From a checkpoint of a small mixture-of-experts model trained on Wikipedia.
Size: 13 layers, vocabulary 42976, 315M parameters.
Below are experts of layer 5 (counted from 0) of a mixture-of-experts language model. Rows are named router (the router's row for the expert), up (a neuron's input weights, with its number) and show model dimensions 320-351. Each number is 500 + 25 x the weight over its row's rms, rounded and kept within 0 to 999. Numbers have three digits each.
Before each expert's rows: "mostly gets" lists some tokens that are sent to it at least half of the time; "gets" lists some tokens that make up at least twice as much of what it gets as of all text. This comes from a sample of Wikipedia text that the model never trained on. Tokens count by the router's weight.

# expert 28
mostly gets: " not", " known", " such", " written", " described", " even"
gets: " known", " not", " such", " used", " only", " even"
router:500451504499524474455483524495472472517523505491472473478486481448508507498496509545491499503460
up0:503522493473471533550474511533488530502518551452491529537475467508483553515520526555516533530491
up1:530489478464516511508510519529495504497509511490475472512480501510476525517501455507502540528481
up2:521557534543454495478455473502472505470514469479474542460464484481509510513512494490518498508491
up3:522501462526533477448522507478481470523515471499492539487457496482521491522477499495493450525502
up4:516499491523450522468507504508502524475484521519540508505528448479496532488490489505498495489474
up5:506472469509491467545482479517492498536487488517459514500508466496442513494475523458495506470521
up6:526497500454531516462479505494535485494455517528514480524509535533489459489518501523436535524509
up7:473510494496517476494451568493508463464530506501510506483501513517504497512480468547512510476519
up8:512479485510483467488459493527507497510503522539525558452541481535493531516491501510458494472476
up9:550494511457478499522474476517461527482501484515461512535455505512504492473535485524467515493495
up10:515495501523483465489511521485489473540471537517504501516516504513521509496500500441506531443503
up11:534504490463536538452506546444494480486496483508485502475499500552516473550489543489505480477495
up12:520507467482481483511514484457560449531525534495463497502534463506502474528539497496515496478477
up13:493519495511502526464476438564546541489521510467516473546443475506506507455486505528472486440507
up14:489485520523515497475507477459472509513516497488522536461512521517501538510468488514497510466506
up15:551525511479498491526488484510511531497520456511476444461443467480472457495526509541531460502486
up16:494498486500485494557467501516491477493487524518492534519523505489513501488491477479470522470484
up17:502518524488466520538518527478482503515484450524531463518547516485483499497520468504507550517497
up18:533474473470526509505540509513521509478528526492503506527472509517478496498521491492447459451463
up19:500442474494482469511504494563521510505524475483496521506469512499482486501495474489524484487486
up20:518501517497522470514495461485506522474492488524503525510478495523487504518479480559515511493507
up21:493510535476466454478513517518524530501533539533531537507453497511488481527496488489513487516494
up22:465483515522476506464513507481524495495441482515522514470511505487489502533479514462474531487471
up23:452515514469467504514499514424549441477482531494481507539519525546478469484513523495449516506495
up24:491490501527480503487515492475471519472486524513516538492472431496467487534474518499476511489465
up25:500455505484482516522434473486480491553514454512498492512486497537471504457484477497503488545514
up26:538579472485474490544517491481488547500497516493486535513476488506514489463528497484545502483546
up27:463507550483513485478488496502506494512492456527546507545490454519517524524487486519495503510481
up28:535483488480462460474487509498487510525462477493542535503465501489522482522510471467499487484467
up29:474504523529533515505457477510532511525502446522522512500503523549507544519478512508529475549475
up30:523514452530463500503504512481470498481480554506484478479494500508520480526548495494502523476481
up31:530536485502514470485533511446500553506494535452533469529505499487499467539494494517535494543468
up32:501541504530550476498495499543507523484461486509506516488511512479495495494506484479535497529476
up33:446445550478505480494542516522508498520514479458545478442534470482539499514492511541546508466538
up34:517514489474486518481483512505528439498488531532506472513441507496499513551490510503492547510485
up35:508474512496491446519533503490497499527504494489519563452495475509531515535548512468522467505515
up36:510491475509546549543498492525499545538489471515522503501491571468494460477517435509517534531514
up37:559530506498556469490527504477460541502563532486523505492502468519532494518522539451576490511493
up38:484512521510496517507523453486498535483479491546493501535476529509521473503472488446497476486470
up39:487569434535533491480513487521526508457468506513524528506533504500497511489525514505502540485513
up40:481490494495475513520570498512492510521517461523476505529488474507489527495501505483552519538531
up41:508476479538484557559514498537532502491503532484476491536537527513522489514511558487510478481517
up42:537500491524498525478497478491493478485501499480530535463512481478482507504481466471505540495467
up43:458516509468517502464515499509430532508498504466525486462501525510493515482483483488493510524517
up44:479521499504514492506527522495494472500473535503517470529502521482483511486428521496511498485446
up45:474527557449500509495491491472494503485524473512452536531496521492525511474488527532510556484474
up46:499507511540511457486493481488473557466507547523453500487539474560519510484533478498510512471487
up47:487486472512499566496519530496506505477544478535510444437477525520454499474457487468508531462520
up48:510477513518493483490514536500504513492491496467519526498485509456525533506446486501479478516493
up49:496459504489527564500492495480483521500517497516446484509440508499501464485531520491488486504461
up50:504501463502458510503498486470503479499517497509514493503466496491517527541471472515443532494499
up51:477492481459468501479482515528545553473518516489527521488491547518523499466541511480476480532458
up52:481515470479477468475528519493507497478520527487469508530496510512472516502488496483527469551500
up53:457488469493514519503501492491537500534517506527484520508567507473519474496500452487499533539530
up54:531489503491463508516518518506504447518555529509487491494520530498476486525476539486517443552502
up55:522544500500552468490502491510498501518497504517536501471481557531527477447487480567483505519465
up56:506486497503506467521506551498441477468530514475459513519482503496506512483535508483490468501497
up57:508492504517486522535472503502479508463521506471470528479454495505491526499539481549502466541503
up58:496480537486512490509474516485516445483522539453489500495515513503494506471537519538518508502524
up59:488486539532463464528490494509460520496468502474497487507479453488489525469482472513535543476529
up60:501501462506530497528525474539469519474497522474518496496471496534489510496503478495505446470503
up61:442510458492512517457502481531553528511483496485482511509489527504493469521480527526467447493490
up62:505506447527515480507510516524520521534466480515489496506521504473516496504497448495478504492501
up63:512489528517490486511483482540530528483513506510509512495480463493538509510500525495504521486490
up64:468495499503492536484494497480519479489490505489527521522514511512513531565512502481510484483495
up65:523460528537504526512506519523511446515495465479505544488483488526504447529485481521514499510539
up66:487505462487484509513480521534524475464537458457450465504510469511544480513489533487475482500517
up67:464515513482527508511499451503503488478519499473532531521420495483494491515497538547481515487561
up68:467481508494483511525495487505489507531480549490510525516510509506508483496528501492473457466545
up69:530493472560436493486528527492502533554474514515528478486508484536470532532536515466502469535525
up70:519542501498510459486437449483498511517483522480486513495489543510514529458520502485546535495504
up71:561519518500517545479531502519491509500513483511483503488477481515512496528490527486544476483509
up72:472521518494503524514497504503466482516528544454456469513492500453485488523467542481502529538492
up73:507472504465498497518515517484550505493491500473483498536461510504485506527516470516487497535527
up74:512506445490511476528509503532507501539489505497525460488523496489509486466488538495511525500458
up75:542537487484505493526546553473526509474514503529480487514515500501492490490543506498508483513484
up76:569464456527497515499502504471511491516492502531533516487522511510482481482512524513462527456532
up77:490503470503521488484551497487482491503483463544551484514551515506526502487505530545486494492509
up78:507489474509491534444501552513454491498515452472465439492511456499488490512524508478493511508517
up79:555518458497502500537476455506516446473493495494498459527518486467503460521513495507513519549499
up80:481507452502497478493505543497512463454458504537445513502485510478477483500511516510477497520518
up81:530449546476533495469482474556487518483488483499534489494502504483527494494492506482462524478507
up82:489487513560474470510431500467487518526531536531518516497466490510509513523468493505486474464520
up83:532471476530478544501557517499491547483472504471470461520470508523518481517521500513493526505489
up84:488478540491454509486562522512505504558531565551541513497535508471477485487444527541480556545494
up85:493520486489480518484501475536496464481512514495510461522483539524503522525531536522494509464504
up86:494502479491474561509477509486460502492433500525493514502479467537511509519468509511495499503474
up87:474496500487486476527448538512479508509514518526474506506506569521449473490560457524452517531486
up88:477537505491486477537505473494530489505500505486465466529498501544490491510490512565497540484503
up89:530517517552459497485443505526480513493508513523504449514475468532494525448524477522525480485525
up90:501509452483514516503485473473556505509476511472490493522489497490474513525493522522444490518503
up91:482520513478477477531502512528517483480477486523533523446534472443525522490503500512488556514521
up92:487477515505545518464459485469465511536504492502472515506526478490509520495486514540497502477540
up93:506494480531483486518506463467485505508502508528517531473512504511495482518446497504498518500519
up94:464501473524535485487509509515531476497561474484497531486485489490483528490487487514537489524487
up95:452527473495521521476511507516533468510471492463450464488535493492492503459500508456550518488515
up96:529534518490485516464500554504476441498543503515508507507450477522494515507470480522519499500529
up97:518549488509452529476524484507464510517486537512519507500533574513496497481496519485463469556475
up98:486469515497471496506447518505509467542453474521496532494529503485492499527467475456533441504490
up99:501521451503496500561478509487489531492498549521482510536467487492531449507522495511523489525534
up100:509544522506484508510525491480486500499501505511473490498502466484493506508500518502526426529506
up101:497543515450537546477459474498506526503527506484478470481469529510509502511483512556503534511494
up102:498456492495529502472545499473480477503489409533496509494491506542492509484493501506504553510477
up103:467534536489497504472483495490511476497528496479490453489507485510532500486479529473530495497478
up104:501506520504548501512524444479486495491480489489520480505501515535508504518521541473503511468475
up105:500515460518497510525496461494454516533465472473464511541489525469476485493510499493485484533491
up106:489415510503509506506471525445517499470561491453424493476484526562469486527520479489462478527540
up107:509498487500528497523502481498521503495519481471478476478489465491478522487475504488517496517560
up108:478515527462513479497524463480493472560447520472496491491482520519515498512530510521523466501503
up109:479503486501470519487463486482522526509503502482530525503493467484507490535507522506513504536491
up110:543511471490533490527512491507512495502458540518515470517499507498493526490563490508510490500511
up111:450504458510490496468516497507453509509507548511496483512477485497504482517486503473509520555454
up112:468496476473497502499554490510457515534497530515515530518455483513519453490489483506495473504466
up113:472511489509485538495495542451490502485467544493477491442462496463470465553516462535512507489547
up114:493551510555535536468479516465450481500492473493494457500484482416493475482532503498500505508476
up115:510496513491494504486487532503467506458472489504484466475471522510492456481475449515461506493484
up116:501519476514483453511483511514490504504491510486495482514537481519488513503529524514547500473502
up117:471495438469514513516519498524461511500464543532511478468506518471524546516503525479500500531515
up118:510499514466493498486503509489481503509540502451488516495498500517458534483501511504504497475459
up119:495513543481556513532469451492513485467546488502511455492480484512542527530494493518486487538469
up120:488528551471557476505551485473499516507473472539515558497522499491501492510485475456506457494554
up121:518509507481518509525492522443523466464500495498480487520496483419496480495519526527493459504494
up122:497482479475533460513528516506533503472486528485495513504480526508530509467506486490468481484487
up123:470504504465504515521523506470464503503472509510476549494462526507517461542509473501526468511473
up124:481506507557497533486492456523490509479492542534504492501504478492532485491492477506522476467498
up125:509476524459516504484491504521496539465502476495444450461502496507531494528550531482508476493551
up126:494502543485464485522517503574463529470491483442512509484512471503457504488517507536481489480504
up127:488495468512508472495511502471517483490482474463518543496516504477481450507477484476531439445504
up128:475543548526468516471475488490499507498486481464502485532502532547513512490523497496509516567561
up129:456481504547534479519506514509531468521526504506481536496478505503489446454518498536527466499508
up130:509481540536524513454510507503449514541431533477495488528529519515456473457492489487437519483484
up131:511514501476506421538462521498476479454470508506532507511568530472474521479492473530521497489489
up132:520539531551492486518510554518502479523484453518489533474424468494486447477527463507514483494536
up133:512525503512478508474507496498483555496469463533529511527509561531452491485509506479493491500503
up134:487490493497534495477503489463529488483467469526494469481505485513500457528505471485475529484516
up135:532529499475523500548486518536545502505512458513480476478477491480508513494523486502471461509551
up136:451521476493510507479517468521501548503508495493552471532520529499479474506525513534535478526504
up137:486487477522539478500522484548526509510540518533533461516489479514484501472503518485447474469495
up138:508548474495494483509532525514530452509528524508468488485508464520500502470513531525544518486473
up139:556464513473472494476519499516477495486481487482467506468525444548493512535497477510488496496518
up140:507493515542527507441554561499494537514491509471533481513492504471470511494506515487503486513452
up141:515473479494485483490487473487505521455490512503498538522472481490485493554533466504533515573534
up142:473529460517497507479512488517453498490495500539471508487539515509525512510510452481454450488506
up143:526529503486475490513485501498522448511530540465501545514508513502475515484480489474511506521498
up144:510506470517515465465524475493524455450545533536526512499485505501485503491530454459497490519512
up145:483512477442551510512475506445499541472485459521470506534553491502515496453488484504472520517506
up146:521520518513534495484450537532514477565548513476524441501489488491454537514549500499457551475516
up147:454506507517541496513520496513494546475492533503474471508477500513478527510504489515489480441501
up148:479502507491515502504474519427491483479561479488508504490508488479513512491504485457414482496516
up149:527484511518503496502515542499483513533476530528485516481540468480495505499499471473515503497496
up150:476500497498541503499487542532533468484490502489530518475507467482516483524528496498476481464493
up151:457490463478513478527474507475513472509478476502471522545449504502525514501522525512528542514439
up152:486489523458486473515482480524499543512495546510442492469505481497478518536505485492530528524529
up153:513562540507522488490499500489468479531517488491491468527477533509517480529487524502496487479522
up154:478519521506522509512498558529515498474513511483505469482456505468487528465484559452537525481458
up155:507478490483544465485517511540494574468496446503493490490520519492513550469480472493506542495514
up156:487500493541499474532498457507504529475475519512484515476506528529484476539493471466496491491510
up157:483551521531510479516491515498501514449537506455460509521462480504508490484522488497551538482491
up158:494497489550523475470480521472464393488450484533496516524524501483506512519486500504522524507504
up159:536488516447503480475511461516454457509515527422493466509476514511486498500508471532460478498517
up160:510513540489507548528522500501491535491492523508513482528495536527465479467502476515520510479492
up161:523481462508520511468489540515544510543521485497514485477524504502508543518455522486512520508487
up162:528537521512467492483481515491479495519479515499489527507478476522484489497469518502505499475473
up163:512483497483466476479492501542495465515467542473448492483518517500473477447497480501509508495502
up164:510471494510517503526460508465489474510508482515470506411476475500441535440481491506478490502509
up165:485488499507512442492502492490477541546510491517561568472517494520489523542511528535548491496492
up166:476488491535471455488483470528537500532511478518508521493529510491509569517511534525481523476522
up167:454477485509493487493529581517480452486492501491508563546529504490482485460506463544513496474472
up168:501500464547530538489491511489535498478501525526534513460519505484535512517561512505496515521497
up169:483490490468462544511533495474457501496512466531482465507530517476551511490466502543507496510568
up170:478492524469494496477506501511473534523519483511499500489504456512492468532525497480511482510483
up171:499480465497508491481500540499497522510537503503499483441522531470501482490503495486519530509515
up172:529497515500502504546517495536516503500494486512539568484485497504468498458488467478490501512478
up173:457497514521520520516481556493533550454521470562471515517522511488510468458504474487483490500506
up174:505544509477499451495514515523514457500505496510468509504528450476508533488510473522484517486498
up175:484474444539484469478513490505516489512448545465538542532489506513546528496507506470502474467523
up176:458505514520541540535503503499514467510502518549480486515516496492489512461507512484553554482529
up177:479485514434486532482524522516530448517552455497481470544474503528493502533515499521513509517495